Below are experts of layer 4 (counted from 0) of a mixture-of-experts language model. Rows are named router (the router's row for the expert), up (a neuron's input weights, with its number) and show model dimensions 0-159. Each number is 200 + 40 x the weight over its row's rms, rounded and kept within 0 to 999.
Before each expert's rows: "comes after" lists some tokens at least twice as common just before its tokens as in all text. This comes from a sample of Wikipedia text that the model never trained on. Tokens count by the router's weight.

# expert 2
comes after: ".", "-", " |", " \"", ",", " the"
router,303,180,207,245,184,188,206,119,188,265,103,197,187,220,242,172,154,194,197,172,128,228,167,283,206,252,210,258,210,207,243,201,171,252,223,291,124,196,242,166,281,215,197,191,220,266,255,217,214,192,206,194,222,154,194,185,214,267,141,157,226,243,212,188,238,263,285,198,156,195,166,220,181,261,215,179,202,182,237,197,257,205,168,99,231,157,230,212,236,115,169,207,226,240,245,219,207,216,221,236,188,171,127,201,215,245,163,209,294,266,193,244,167,183,201,229,217,192,164,170,246,210,243,251,252,205,200,153,167,249,139,208,251,207,177,283,194,161,178,233,218,189,213,254,250,246,238,149,259,217,212,197,215,183,239,241,177,214,155,213
up55,259,196,139,215,156,223,251,225,143,236,204,150,298,221,230,212,193,237,218,257,141,184,149,217,209,227,166,217,214,202,180,262,158,140,164,183,240,199,201,210,220,219,239,248,131,205,257,163,164,167,268,209,137,155,138,169,196,231,209,120,236,262,197,226,169,179,206,192,181,168,197,220,157,255,213,159,136,145,176,200,164,169,251,209,256,194,174,125,164,247,166,154,187,252,202,174,172,152,218,253,173,207,163,174,231,215,195,221,215,231,185,119,224,275,184,243,203,134,177,197,189,171,212,159,217,196,202,206,237,210,226,148,155,263,240,235,214,195,175,76,252,178,247,200,215,192,217,215,244,88,191,163,190,190,266,273,180,224,236,95
up56,166,198,199,241,196,232,224,159,175,198,218,147,258,231,127,172,233,234,166,215,201,134,240,159,178,150,222,271,202,320,244,146,169,181,227,211,190,170,253,260,149,211,177,151,224,217,239,189,203,188,152,155,244,159,173,193,178,162,217,173,186,228,158,248,237,296,213,190,190,213,180,193,183,168,202,182,218,185,285,231,155,225,254,199,185,161,191,235,247,180,214,161,264,234,200,258,194,157,217,238,140,159,243,158,185,262,141,156,240,184,161,259,109,199,118,219,195,98,140,213,174,128,175,168,101,238,235,217,145,135,170,265,206,195,177,193,232,190,129,210,188,212,208,238,221,252,264,170,243,236,203,149,161,201,250,189,197,190,213,174
up57,192,207,190,212,198,202,236,139,154,228,97,152,204,193,204,129,310,234,261,276,187,198,197,166,216,246,207,235,239,213,203,214,118,145,110,172,230,166,184,250,188,144,127,224,174,157,226,168,155,168,135,152,75,242,193,146,143,194,123,198,187,164,260,220,179,228,211,162,204,152,226,183,148,178,209,144,212,255,193,207,160,207,183,144,192,198,132,223,219,155,193,169,157,227,215,226,202,188,187,218,212,234,232,210,95,164,196,203,212,130,201,171,240,152,125,165,77,198,181,220,212,224,207,237,161,186,120,210,177,209,160,171,220,248,231,242,219,202,194,194,229,182,262,217,180,191,227,186,163,201,177,229,196,235,229,244,267,185,200,187
up58,211,211,239,198,109,259,266,123,227,157,240,227,212,178,240,165,219,196,215,134,220,126,134,218,196,170,129,182,143,234,175,232,125,178,294,188,229,222,235,111,179,240,159,126,228,175,242,174,219,189,212,216,197,138,130,201,152,214,225,227,181,185,203,273,188,210,263,180,193,108,150,231,168,144,230,147,258,180,225,267,261,222,204,217,204,196,276,210,165,220,202,251,225,244,177,176,158,212,184,184,211,254,272,228,218,207,171,187,170,221,175,239,199,195,139,273,223,113,262,164,162,170,163,189,170,286,187,187,168,192,258,175,130,221,198,225,217,222,198,194,233,185,242,251,235,222,141,234,178,214,222,218,193,169,139,200,158,195,253,174
up59,213,271,106,217,185,219,154,221,231,135,161,112,162,242,261,218,191,133,128,228,210,256,168,310,248,174,190,256,249,126,238,224,242,190,182,235,182,176,114,171,249,285,267,239,128,252,210,237,190,311,193,178,198,247,188,142,231,205,207,230,214,169,201,232,179,242,205,217,183,225,194,228,204,202,195,207,206,139,197,222,234,211,229,167,168,179,206,201,225,205,182,175,161,257,199,248,212,187,134,194,226,211,200,133,242,248,122,219,197,216,225,239,250,220,187,200,218,280,237,172,274,217,217,253,164,227,254,156,194,173,144,187,165,179,286,222,212,206,179,164,211,185,159,162,176,160,173,210,235,218,287,244,237,141,226,238,198,193,192,184
up60,223,195,192,120,164,174,203,293,184,105,251,229,175,214,207,133,191,226,215,129,245,224,267,169,235,142,199,130,163,188,191,265,251,203,160,255,164,195,256,226,200,221,156,154,165,153,255,208,164,210,199,221,247,203,219,191,195,220,215,211,211,265,178,224,177,135,154,233,230,190,225,270,143,209,253,132,203,182,234,156,206,167,255,174,200,109,267,211,143,200,214,273,205,222,194,196,195,116,255,250,173,235,170,180,270,204,143,213,195,225,252,182,213,189,255,124,188,175,144,181,258,142,226,170,184,183,174,171,241,259,213,260,207,169,157,174,221,174,224,270,192,234,156,218,238,254,165,180,140,195,198,235,301,254,188,232,184,186,237,212
up61,258,189,272,205,172,149,182,267,234,212,181,159,218,185,271,222,190,191,186,232,254,261,274,177,204,183,184,215,227,200,191,208,260,193,200,216,229,142,163,162,188,172,136,296,209,217,188,257,162,200,228,185,304,193,185,189,147,218,230,204,186,147,196,133,245,124,209,119,158,231,201,195,220,200,196,222,109,233,209,262,251,227,192,182,217,189,125,243,135,214,250,212,234,238,223,189,205,245,209,167,234,145,233,255,235,176,229,171,151,225,258,168,251,165,194,274,272,156,276,179,171,261,195,262,257,173,273,207,195,143,160,208,216,228,126,175,258,220,208,192,289,229,118,193,220,228,178,199,213,178,136,231,194,228,198,223,227,181,187,160
up62,212,210,257,199,242,243,255,175,328,203,165,171,135,74,244,240,194,239,162,136,194,173,149,231,170,197,232,199,154,164,159,245,239,209,203,246,264,195,183,203,178,211,206,248,218,226,179,132,240,225,231,116,174,268,183,234,182,253,164,274,147,212,214,167,247,267,127,189,204,235,199,171,148,118,244,272,108,296,184,233,192,187,194,164,199,219,229,170,225,204,230,277,256,190,254,203,202,194,200,208,221,206,222,222,202,200,201,184,202,255,223,227,175,207,198,181,278,271,170,165,217,281,223,162,195,191,199,233,168,209,244,169,220,222,236,219,113,200,160,247,191,183,254,225,233,243,176,206,185,191,239,261,186,222,214,188,152,198,148,196
up63,264,154,231,162,248,182,219,172,99,156,210,219,196,92,274,222,153,216,216,236,185,160,228,221,173,191,188,210,230,252,183,204,218,181,223,196,186,206,168,132,228,265,138,259,244,285,235,223,240,163,224,187,198,284,180,190,199,203,176,221,181,186,237,230,274,158,223,184,187,145,185,162,160,190,193,209,216,237,211,229,187,218,204,187,176,256,225,197,264,118,152,199,119,193,210,251,161,235,204,202,188,237,242,211,239,201,205,224,210,135,258,275,152,240,202,98,212,279,211,118,179,201,197,250,213,240,188,159,172,164,208,174,242,167,183,239,178,229,173,140,281,198,177,210,214,224,226,202,300,197,184,216,108,214,229,218,162,166,101,173
up64,186,191,209,198,256,197,244,163,206,209,143,197,187,167,257,209,209,283,229,234,203,147,192,159,196,235,261,205,261,234,204,228,117,180,246,177,220,217,216,255,171,261,204,193,212,199,297,218,196,215,151,218,239,187,175,197,191,150,192,201,196,92,147,256,302,299,226,193,181,184,147,193,248,275,183,199,225,206,213,173,220,187,238,180,186,243,177,144,158,233,233,130,147,235,149,194,186,126,172,237,140,291,147,161,148,235,125,205,253,191,176,195,206,147,250,263,190,128,177,184,176,238,186,172,192,157,234,237,197,193,215,233,201,165,268,186,142,162,170,223,132,263,174,231,194,180,141,247,232,209,247,153,195,274,175,146,214,214,182,185
up65,175,198,159,205,202,101,161,212,197,254,157,206,171,134,177,245,218,182,144,154,230,208,100,219,148,203,102,225,234,202,231,203,184,241,167,265,198,107,238,204,200,182,230,252,234,211,164,206,274,282,215,225,272,249,282,188,138,177,215,210,227,144,238,176,247,179,205,147,161,227,157,202,217,203,259,162,164,169,304,143,112,175,178,168,146,182,231,212,189,152,215,225,246,233,285,164,236,248,261,243,206,160,209,205,207,262,224,203,242,192,218,225,134,161,225,242,215,248,163,239,228,159,163,285,226,189,242,173,166,231,240,206,212,245,242,227,254,175,194,228,192,243,179,216,178,229,222,223,254,174,175,186,196,159,206,169,228,204,175,255
up66,247,220,202,246,208,215,263,217,251,228,216,209,275,201,252,159,160,161,207,214,235,129,174,161,181,223,268,195,216,182,184,269,256,230,224,236,218,165,250,196,202,132,174,110,249,190,229,177,212,250,226,234,191,160,162,235,188,114,125,195,196,227,211,239,245,151,229,183,165,173,277,170,85,181,161,260,260,202,200,148,147,155,214,199,237,165,217,119,265,172,189,211,223,154,207,285,210,237,225,237,195,160,216,221,165,183,196,193,188,215,229,267,200,194,173,244,233,156,213,201,228,226,178,269,192,274,237,234,183,221,246,154,220,161,139,206,123,223,252,169,183,199,180,184,260,219,223,135,113,207,203,225,195,249,117,123,209,230,232,208
up67,196,292,150,238,164,212,148,225,169,183,189,214,208,211,138,229,151,129,142,191,270,227,125,169,240,217,180,283,161,205,186,141,185,198,247,162,172,330,172,208,245,156,192,214,214,177,250,255,209,245,214,262,192,217,160,188,222,203,161,169,265,168,175,135,221,155,165,111,225,215,224,185,196,147,204,152,197,159,166,155,207,149,227,60,218,148,205,218,198,237,235,135,245,228,268,112,249,205,200,198,108,188,190,165,218,187,180,225,179,249,177,178,211,185,211,205,183,202,219,182,210,199,266,223,224,191,211,214,213,166,210,158,180,146,162,184,230,235,205,148,211,150,249,259,245,256,177,198,255,128,183,198,211,203,184,181,185,180,251,142
up68,225,230,218,202,253,167,259,210,242,170,209,175,238,207,175,134,208,153,220,223,220,249,178,229,211,177,213,184,160,183,169,256,167,232,260,166,166,217,185,203,102,217,177,101,130,120,263,175,214,253,173,237,222,181,207,145,263,204,234,155,213,191,175,145,243,110,141,249,187,223,199,301,270,189,196,142,208,217,256,223,191,203,206,250,188,217,243,240,227,205,132,123,235,213,283,160,101,200,223,165,202,201,244,163,255,180,206,232,206,205,252,222,184,281,231,169,231,206,222,171,246,215,220,109,196,219,182,169,157,165,134,138,199,154,238,175,111,192,173,235,215,188,178,171,189,157,151,182,240,230,144,204,221,186,221,231,163,173,252,172
up69,165,200,184,251,285,142,166,181,167,175,200,266,189,156,142,194,197,202,223,188,250,203,245,189,164,231,175,248,137,130,202,242,218,169,196,212,166,170,215,208,246,202,180,219,171,164,191,146,149,162,167,216,193,159,156,203,209,186,183,225,245,162,233,219,225,264,181,193,222,264,157,175,207,204,244,180,286,196,276,107,237,121,250,174,156,248,219,192,171,197,239,189,180,180,210,251,254,174,162,148,223,208,184,103,227,226,224,147,249,145,184,205,187,189,252,202,210,211,188,243,265,133,207,194,141,110,237,184,223,196,217,176,241,226,193,109,157,110,227,290,159,245,264,189,179,209,148,136,222,171,176,275,186,294,143,182,204,214,221,211
up70,162,195,255,285,173,221,182,120,194,150,183,203,206,154,150,127,161,244,149,211,203,165,211,229,195,206,200,180,295,146,288,120,150,238,166,255,166,233,276,187,227,195,216,217,202,164,257,233,201,223,138,156,187,236,232,224,205,114,153,214,255,199,261,199,144,203,191,209,142,182,96,133,215,158,184,185,147,289,178,162,257,277,158,216,229,251,171,185,163,155,177,209,229,144,185,226,178,220,147,212,182,231,219,241,159,198,229,119,199,157,249,183,219,155,163,200,227,143,192,141,132,231,217,206,180,119,182,240,193,215,168,190,127,170,142,205,164,195,172,266,217,188,258,224,230,201,212,156,229,176,201,221,216,194,207,224,234,234,181,213
up71,282,208,135,213,265,233,208,180,215,225,241,232,146,202,158,200,179,108,168,136,235,205,203,247,170,184,261,195,205,206,182,177,227,167,243,177,122,160,193,202,192,241,166,255,195,187,178,287,144,211,197,192,215,247,161,185,148,185,262,235,190,107,214,165,180,265,216,230,217,265,172,219,211,160,155,274,181,211,177,232,194,219,245,150,125,288,234,159,249,160,234,202,247,107,260,163,189,199,163,224,187,153,227,165,227,251,186,247,247,173,137,220,269,245,189,187,249,230,247,193,204,194,168,222,192,177,159,148,186,232,234,286,213,205,265,191,145,211,171,177,148,198,94,190,181,228,216,229,230,182,164,202,277,222,210,201,168,274,223,231
up72,193,197,267,184,242,206,240,250,236,153,204,181,151,196,142,109,234,280,156,143,166,235,191,230,158,202,155,265,228,139,182,264,173,236,158,164,177,147,138,158,150,200,78,192,206,229,195,266,191,230,160,199,218,211,243,200,210,212,239,144,226,174,160,169,211,237,207,199,193,249,128,261,181,216,175,137,165,153,168,251,215,276,192,216,161,191,156,234,212,183,210,202,164,170,207,206,190,201,150,281,139,158,155,238,186,188,217,178,263,167,222,157,224,124,165,216,154,175,205,157,211,227,131,162,97,166,206,185,185,233,247,175,192,141,214,244,242,244,203,189,219,214,194,200,193,159,188,250,179,196,251,184,236,64,226,160,211,195,228,154
up73,245,200,144,222,219,194,150,215,187,205,161,193,255,241,232,196,226,152,198,140,132,245,196,153,119,188,164,227,290,202,268,159,206,197,171,221,203,207,186,151,255,212,158,147,170,265,243,125,184,267,215,273,204,169,120,193,173,200,171,177,196,250,271,233,157,188,204,192,231,210,150,241,180,239,212,151,207,199,224,236,174,146,223,214,216,166,166,255,233,266,279,206,172,281,230,243,79,89,145,195,209,162,194,198,183,180,187,203,252,178,216,273,259,208,264,195,192,193,234,204,212,226,209,172,263,168,233,228,178,165,223,147,224,192,216,183,223,195,267,169,166,200,236,257,207,110,218,174,153,232,126,223,234,238,217,205,259,224,201,229
up74,208,177,195,216,245,161,237,213,204,152,227,208,231,208,164,230,182,159,241,148,187,219,191,144,153,154,219,175,299,232,231,210,147,138,172,242,203,168,238,176,188,217,175,268,173,222,151,238,201,156,252,201,221,227,142,235,221,169,185,246,140,201,192,226,272,206,217,113,180,172,219,282,180,300,183,178,106,186,256,229,252,196,251,180,239,251,215,238,108,228,271,181,248,143,259,164,223,238,146,242,223,155,172,209,216,197,203,216,205,297,256,216,166,196,224,242,128,203,240,191,134,236,193,227,268,203,208,205,126,186,180,159,233,202,180,208,241,149,170,210,231,212,224,209,195,198,120,178,230,185,193,148,137,194,164,176,126,243,171,118
up75,191,221,178,210,230,204,130,138,189,170,218,245,207,277,156,220,175,223,142,237,116,214,172,228,231,209,176,198,253,193,255,224,174,204,173,293,161,174,181,161,181,185,175,182,273,259,189,208,255,247,248,223,168,268,143,220,178,201,135,185,176,277,154,239,202,248,258,216,137,165,317,201,195,172,209,202,265,173,281,170,202,145,189,208,222,175,161,215,235,243,214,147,177,174,232,249,181,180,239,270,145,228,138,170,220,248,128,164,287,247,167,223,205,255,194,132,187,201,119,208,235,185,150,232,189,211,180,215,155,251,189,247,183,201,174,182,202,170,188,151,201,264,229,215,178,220,208,177,188,226,205,218,104,290,201,170,179,215,160,247
up76,173,241,239,169,219,203,227,235,182,173,196,224,183,199,235,217,145,233,198,169,224,190,143,190,211,197,171,152,235,210,143,160,212,177,135,189,232,137,198,153,162,229,227,222,137,254,215,147,243,196,136,170,226,260,246,280,225,162,206,180,248,221,237,190,204,193,206,166,184,176,187,228,205,275,198,204,171,266,238,273,281,202,206,149,274,211,176,189,152,241,70,208,186,270,269,172,211,174,210,284,213,196,209,164,166,200,222,213,224,201,202,189,239,214,162,305,139,182,200,211,283,198,172,206,239,232,116,214,192,170,148,261,193,221,256,215,174,161,257,184,213,132,213,278,289,217,244,201,198,176,206,241,242,251,260,209,127,255,192,246
up77,219,205,174,196,161,108,199,206,166,232,198,178,256,176,178,206,169,193,207,187,256,184,194,190,172,209,198,223,105,260,246,203,249,165,229,225,164,164,202,188,159,204,197,169,199,177,180,122,179,203,139,205,251,185,219,281,194,252,99,248,222,205,113,241,245,288,247,238,146,203,234,215,240,187,259,212,229,189,176,155,236,248,137,268,195,232,293,195,135,185,206,128,196,177,141,228,257,173,198,185,144,191,206,229,235,182,225,169,248,209,142,259,131,181,142,225,263,231,216,185,190,158,266,282,186,239,231,154,161,249,240,185,148,222,237,203,160,273,155,128,213,155,218,251,238,174,184,220,187,244,179,218,148,190,160,221,231,153,199,154
up78,238,125,170,242,140,230,175,135,210,198,195,165,146,219,207,220,205,191,223,204,124,213,294,259,248,206,176,148,222,156,280,263,121,221,198,289,199,181,199,260,157,186,193,191,261,272,224,173,224,151,256,203,157,218,138,207,210,249,214,207,191,250,193,220,230,152,194,262,169,208,158,165,198,186,156,164,173,233,236,138,258,266,159,239,201,159,186,165,244,168,150,231,163,254,128,220,250,212,193,212,216,221,132,164,196,191,168,224,239,178,185,194,164,179,246,174,192,115,236,169,251,230,231,205,226,178,245,273,225,155,250,212,223,199,157,237,248,206,279,105,236,190,233,163,192,194,116,189,187,203,155,239,213,156,222,232,135,256,199,172
up79,200,216,192,213,165,194,233,211,174,213,183,195,196,265,259,165,178,129,282,151,159,210,238,245,139,190,163,256,151,183,198,189,202,178,181,201,212,200,193,142,201,199,144,167,172,162,235,222,254,167,169,134,251,181,181,152,168,173,237,167,249,281,233,194,221,264,221,228,195,220,185,196,269,238,246,198,164,147,196,182,292,258,222,211,228,176,192,181,205,48,234,183,235,187,217,253,189,191,245,199,172,196,195,309,209,195,201,135,251,106,185,234,156,163,231,217,171,161,185,210,294,197,166,158,171,255,195,117,154,206,191,246,219,191,206,180,186,122,252,206,170,198,177,182,192,252,244,236,124,256,182,155,213,204,199,270,241,269,215,230
up80,236,190,148,117,179,217,194,205,221,261,188,197,202,170,247,194,175,190,217,239,229,139,129,113,191,180,220,243,169,230,168,172,208,253,230,209,278,211,194,175,206,213,179,233,190,132,255,234,263,238,191,180,256,186,219,249,266,227,191,133,142,192,256,239,197,239,158,123,242,200,161,250,199,181,134,239,221,176,195,130,178,211,239,200,223,182,248,190,252,151,190,228,208,196,212,213,212,164,101,195,123,263,118,273,219,155,264,266,131,278,188,178,269,149,239,212,168,209,206,145,253,233,179,246,228,209,226,230,200,229,198,180,217,265,249,268,284,166,182,168,173,154,199,236,197,215,239,181,246,200,229,273,201,215,180,198,218,149,235,159
up81,209,238,183,223,168,181,138,175,141,255,258,136,206,238,189,217,235,243,248,231,144,145,230,194,154,210,208,209,117,228,249,177,126,207,179,197,162,195,225,190,219,240,206,240,164,186,216,153,203,253,196,136,191,212,135,209,204,221,174,95,239,287,260,236,156,251,251,199,194,204,152,179,184,214,208,154,200,277,220,167,214,195,170,200,279,161,142,232,164,204,213,254,300,190,210,144,222,186,184,196,184,223,232,207,222,235,215,210,288,235,205,259,224,202,183,225,172,175,196,217,253,208,248,128,127,254,168,197,190,224,264,186,249,235,168,236,149,202,261,248,211,138,243,227,207,262,254,208,234,171,171,245,255,204,220,273,285,192,140,257
up82,259,155,199,288,112,213,143,147,201,189,175,226,128,189,165,187,198,201,123,247,213,199,135,202,156,260,223,265,148,214,213,209,251,286,134,189,156,206,155,215,202,188,264,198,221,133,253,159,170,160,186,234,220,234,239,168,200,243,236,144,217,162,225,224,260,178,273,244,255,206,266,167,266,189,184,204,177,194,189,254,233,208,170,236,232,238,231,176,264,216,158,199,184,202,176,249,222,211,176,262,176,196,246,170,164,155,183,223,132,221,190,165,223,208,224,197,114,118,208,160,253,166,266,241,216,148,153,194,252,222,153,169,246,193,191,256,163,193,167,148,208,281,139,188,173,223,190,204,200,171,273,165,216,218,188,242,183,235,113,231
up83,250,230,214,228,216,234,197,214,203,262,203,224,231,225,194,199,64,137,189,140,177,178,239,257,209,126,226,231,263,214,175,198,221,182,216,143,204,196,123,200,58,246,186,224,164,165,211,192,191,205,258,204,241,205,264,111,209,209,258,137,116,172,167,188,241,130,199,117,144,212,221,175,196,185,160,173,225,209,222,145,189,169,226,195,217,225,169,257,174,256,126,174,199,184,218,207,78,223,162,153,252,223,112,154,183,210,201,181,199,208,203,153,216,202,218,191,207,208,226,198,215,196,192,155,262,181,180,209,222,198,191,243,192,247,140,192,225,182,248,206,174,187,176,216,246,238,202,123,182,206,244,194,192,168,192,130,112,171,184,267
up84,182,236,161,160,242,270,186,184,155,124,140,195,228,271,147,222,199,182,172,182,193,179,216,237,209,231,171,194,157,192,210,183,102,174,232,177,179,213,181,203,241,201,166,210,130,147,193,167,231,235,176,162,193,160,170,210,233,234,152,165,194,210,286,144,219,222,221,149,168,153,239,159,194,160,158,164,139,207,245,205,299,125,217,207,212,115,170,175,254,260,287,151,287,229,220,183,186,178,186,155,211,135,164,182,189,186,178,217,227,250,141,177,260,286,181,224,269,132,163,203,176,126,282,272,185,205,167,214,177,199,180,162,161,124,130,199,188,158,140,197,227,147,167,218,190,197,257,184,158,164,230,201,168,238,185,165,177,198,172,213
up85,216,162,269,207,177,261,189,229,175,227,289,235,205,215,42,207,148,219,180,151,280,197,120,173,157,242,225,232,262,218,216,190,189,189,208,166,225,184,107,201,195,170,223,216,231,182,214,258,175,181,152,195,131,206,202,190,264,151,177,238,142,202,192,247,202,232,229,207,172,155,219,125,157,177,224,162,268,167,211,149,227,204,194,219,223,195,291,220,229,205,250,233,190,122,199,154,198,144,164,217,228,161,226,168,198,129,156,125,214,206,244,200,215,206,266,138,171,177,269,155,136,217,216,249,207,212,243,270,214,191,201,177,197,196,250,160,191,212,262,256,250,223,183,168,216,200,234,187,235,194,218,154,168,192,184,79,207,215,182,194
up86,208,236,194,226,196,213,241,148,171,287,180,161,241,217,210,214,209,213,190,208,235,252,258,225,176,229,145,129,210,165,272,144,243,182,278,165,119,186,257,258,129,149,208,241,279,193,265,269,208,149,192,186,190,201,250,109,154,256,217,266,229,185,188,194,230,183,170,220,135,256,212,242,199,207,191,156,211,174,174,159,225,243,181,129,155,224,179,220,232,161,166,197,240,217,190,226,223,247,133,241,213,233,203,196,233,204,257,210,124,206,192,197,202,197,149,198,180,152,134,168,188,204,100,225,234,226,204,163,202,220,169,102,150,106,222,199,275,149,237,164,220,178,194,169,110,247,209,219,220,190,125,194,222,227,186,187,154,178,214,187
up87,211,179,216,217,209,263,272,210,177,191,201,209,193,280,202,266,246,234,171,237,275,177,236,270,211,193,206,173,122,327,266,275,207,213,266,212,181,172,194,208,203,159,216,242,220,172,206,202,125,164,150,185,254,160,273,174,179,223,208,240,189,173,332,202,306,167,165,183,166,195,180,212,198,213,280,208,209,188,242,167,187,169,252,129,206,225,240,195,204,172,181,188,98,209,191,149,204,237,140,211,183,254,213,176,243,194,221,283,203,275,185,208,219,129,196,154,210,177,254,103,232,208,145,208,219,171,232,218,241,214,151,206,224,172,144,273,215,175,161,232,179,200,161,161,170,201,250,191,189,201,241,189,193,226,178,190,201,213,187,159
up88,269,200,200,207,217,244,192,219,197,242,210,178,286,215,164,221,196,180,242,183,244,259,156,230,208,246,193,238,201,192,226,168,163,185,191,225,247,224,211,189,183,212,201,251,171,191,225,154,232,138,213,188,222,147,194,181,197,181,296,294,149,257,226,228,224,192,200,179,156,180,193,151,262,304,165,247,173,211,235,269,219,198,204,231,295,62,191,164,161,206,200,201,223,250,178,251,169,163,243,256,189,137,192,221,232,189,188,232,171,210,201,139,248,217,234,194,294,161,149,172,177,165,256,204,169,239,222,180,142,177,123,124,197,222,248,165,132,171,185,200,238,140,206,174,198,184,251,289,197,228,224,220,184,121,133,150,191,206,160,166
up89,287,175,142,221,208,266,168,132,261,183,155,194,129,189,237,166,170,228,189,191,205,139,176,138,168,136,212,196,190,198,185,185,139,171,166,203,227,248,233,185,187,203,179,142,181,249,210,175,224,189,179,224,194,241,233,176,188,264,181,181,175,221,209,159,221,188,128,232,179,201,211,209,112,247,244,178,231,206,233,227,240,189,232,125,184,224,249,207,316,113,212,144,248,175,200,234,165,263,203,184,213,215,213,267,237,156,185,187,169,287,296,210,184,227,88,226,179,180,187,232,169,208,215,171,207,260,210,177,211,217,255,181,173,216,210,157,217,187,257,223,212,201,265,153,239,170,113,219,248,108,143,133,224,210,214,180,157,260,259,206
up90,141,190,257,272,169,168,259,167,204,145,138,188,167,171,296,225,289,178,143,178,159,172,190,152,211,237,179,155,234,124,177,198,201,250,202,203,190,164,270,173,222,187,241,240,227,206,194,251,244,267,252,213,231,184,138,265,229,217,171,229,208,197,236,153,219,124,209,208,191,281,245,172,244,127,136,200,235,230,147,251,239,171,194,172,210,170,184,215,203,163,223,229,186,177,186,176,226,206,265,252,166,191,194,256,176,190,147,210,147,205,291,274,207,142,151,185,201,224,204,163,185,219,144,191,158,154,235,220,250,142,219,222,146,118,187,154,166,172,199,180,223,150,149,109,140,227,163,161,149,144,223,222,232,176,252,176,230,212,204,168
up91,207,213,219,218,175,141,208,234,168,206,266,154,132,232,171,253,160,255,163,88,169,250,251,187,180,247,237,215,207,152,158,192,190,161,214,202,246,123,226,187,202,227,226,162,164,186,138,201,205,211,186,229,245,161,271,187,258,198,221,221,153,190,188,141,147,202,236,173,201,200,230,216,278,164,280,181,209,171,223,69,238,211,189,170,210,201,260,225,213,183,238,199,178,189,219,186,252,195,201,181,175,207,212,250,157,161,204,150,166,147,101,230,193,221,224,114,233,235,130,249,178,190,218,178,221,172,206,166,217,268,264,223,222,169,249,213,297,168,204,201,270,193,217,165,242,205,209,166,193,192,211,112,189,211,267,176,176,291,185,285
up92,205,200,228,148,243,207,286,224,154,239,213,260,146,171,235,213,171,188,226,177,137,149,201,188,149,172,143,258,247,201,150,196,211,204,206,257,177,224,192,184,169,216,278,204,218,151,200,157,239,175,184,171,142,230,230,214,246,248,236,225,209,207,177,161,209,240,162,217,163,180,197,171,196,179,187,258,174,217,234,181,124,195,189,209,230,242,149,168,190,238,151,198,224,249,175,284,135,165,150,182,215,261,178,175,165,253,235,178,152,171,236,194,192,206,191,239,169,219,204,161,195,199,201,248,179,68,165,263,257,268,230,254,279,319,158,258,214,119,182,212,201,182,196,151,196,269,235,128,237,213,227,142,254,283,167,207,191,133,192,220
up93,220,195,152,202,189,216,234,200,206,235,204,203,203,170,281,152,238,210,170,183,283,134,187,202,153,163,143,185,148,195,192,202,146,273,219,180,182,195,134,202,187,159,223,276,154,160,269,213,220,189,198,224,170,179,175,216,159,152,223,184,137,256,204,192,103,158,219,192,155,218,170,217,195,147,205,250,192,210,301,198,216,235,176,213,227,239,194,254,114,134,219,194,162,169,204,148,204,211,166,273,179,255,221,243,214,185,237,237,240,172,211,130,172,306,211,248,202,174,224,101,197,154,104,164,203,174,211,283,169,236,233,237,253,193,234,167,186,135,138,206,164,286,213,184,185,240,165,214,181,223,140,173,206,168,243,190,181,231,124,172
up94,208,171,244,252,112,191,173,161,231,195,208,240,193,182,233,202,158,208,162,227,273,277,182,115,194,278,214,152,186,153,240,289,151,177,115,252,172,201,215,146,220,180,223,187,209,247,253,291,206,257,258,220,223,205,224,263,132,186,220,190,139,180,202,208,250,232,187,244,119,214,122,162,187,171,174,198,205,230,193,161,139,181,222,223,193,168,169,176,212,234,180,214,224,274,201,167,179,221,139,240,228,246,187,233,219,216,128,213,193,266,185,243,203,236,159,132,205,275,116,155,268,227,183,273,214,163,240,214,188,251,179,171,225,217,184,210,219,144,210,265,155,237,156,256,240,175,183,189,215,176,251,218,180,212,132,174,238,234,250,229
up95,187,263,163,206,154,175,193,280,201,193,154,170,203,209,230,208,159,232,144,185,226,182,233,170,246,251,236,238,194,156,207,161,235,146,207,191,111,254,289,192,263,243,175,210,167,214,250,245,194,151,171,229,269,166,187,177,229,188,269,228,124,248,217,202,276,153,176,163,211,188,177,182,149,238,204,189,218,193,197,173,146,143,204,186,253,195,241,230,266,160,212,290,185,216,179,172,235,143,153,258,261,233,172,275,229,242,165,196,176,283,200,197,225,225,212,116,175,233,161,172,162,278,203,213,210,191,216,209,222,244,199,233,204,159,262,247,214,213,140,252,274,241,169,227,183,155,160,156,171,117,244,185,154,218,268,189,170,237,151,133
up96,165,193,218,199,242,219,189,217,177,148,159,171,120,150,216,161,303,184,272,220,178,194,221,246,135,197,182,266,228,284,228,176,270,188,193,160,209,139,135,212,240,208,283,156,195,151,214,179,159,187,180,185,243,239,224,195,168,167,240,257,207,278,185,216,260,214,241,234,171,184,140,243,206,238,123,180,212,227,224,85,183,179,212,191,202,175,197,156,238,135,181,152,176,185,207,159,283,205,198,269,196,226,209,199,94,255,191,161,161,140,128,283,246,175,202,193,168,229,216,231,230,200,149,246,132,203,176,179,160,253,197,169,193,190,203,232,177,205,187,176,211,220,186,168,220,227,216,274,214,227,193,128,209,191,104,229,182,158,232,178
up97,223,183,247,193,153,173,279,195,228,254,171,190,143,201,243,205,193,242,259,205,199,221,245,258,204,176,97,202,212,242,205,139,217,150,262,234,231,160,159,197,208,206,189,174,142,222,221,120,266,152,207,165,178,229,148,155,187,294,198,240,198,221,182,207,199,279,234,160,136,110,262,173,185,162,221,199,212,230,193,239,195,161,130,219,216,187,276,295,164,201,243,214,134,228,169,273,184,156,249,157,169,188,210,230,277,198,156,227,218,208,161,207,142,204,176,228,243,206,222,206,196,212,167,263,174,218,259,207,228,256,293,238,176,220,149,223,128,247,164,214,245,236,180,200,249,213,220,261,181,232,218,214,199,220,210,307,190,172,220,233
up98,226,216,199,230,221,198,211,197,205,211,173,218,215,207,229,98,186,239,180,136,249,151,226,210,267,194,216,184,167,176,227,206,231,193,145,295,183,151,236,269,224,152,238,143,254,244,175,160,198,180,160,202,216,242,196,231,198,162,95,223,200,153,181,218,190,305,269,171,190,174,272,211,155,164,148,186,214,237,207,146,122,158,148,188,192,181,164,249,224,245,180,206,203,208,125,199,212,252,247,212,219,173,150,127,189,212,199,166,194,194,145,181,189,274,150,174,240,234,135,196,285,219,124,273,163,208,232,275,282,210,243,203,270,207,195,219,155,192,183,161,188,247,211,194,199,158,149,211,203,275,106,254,216,175,190,237,188,182,173,200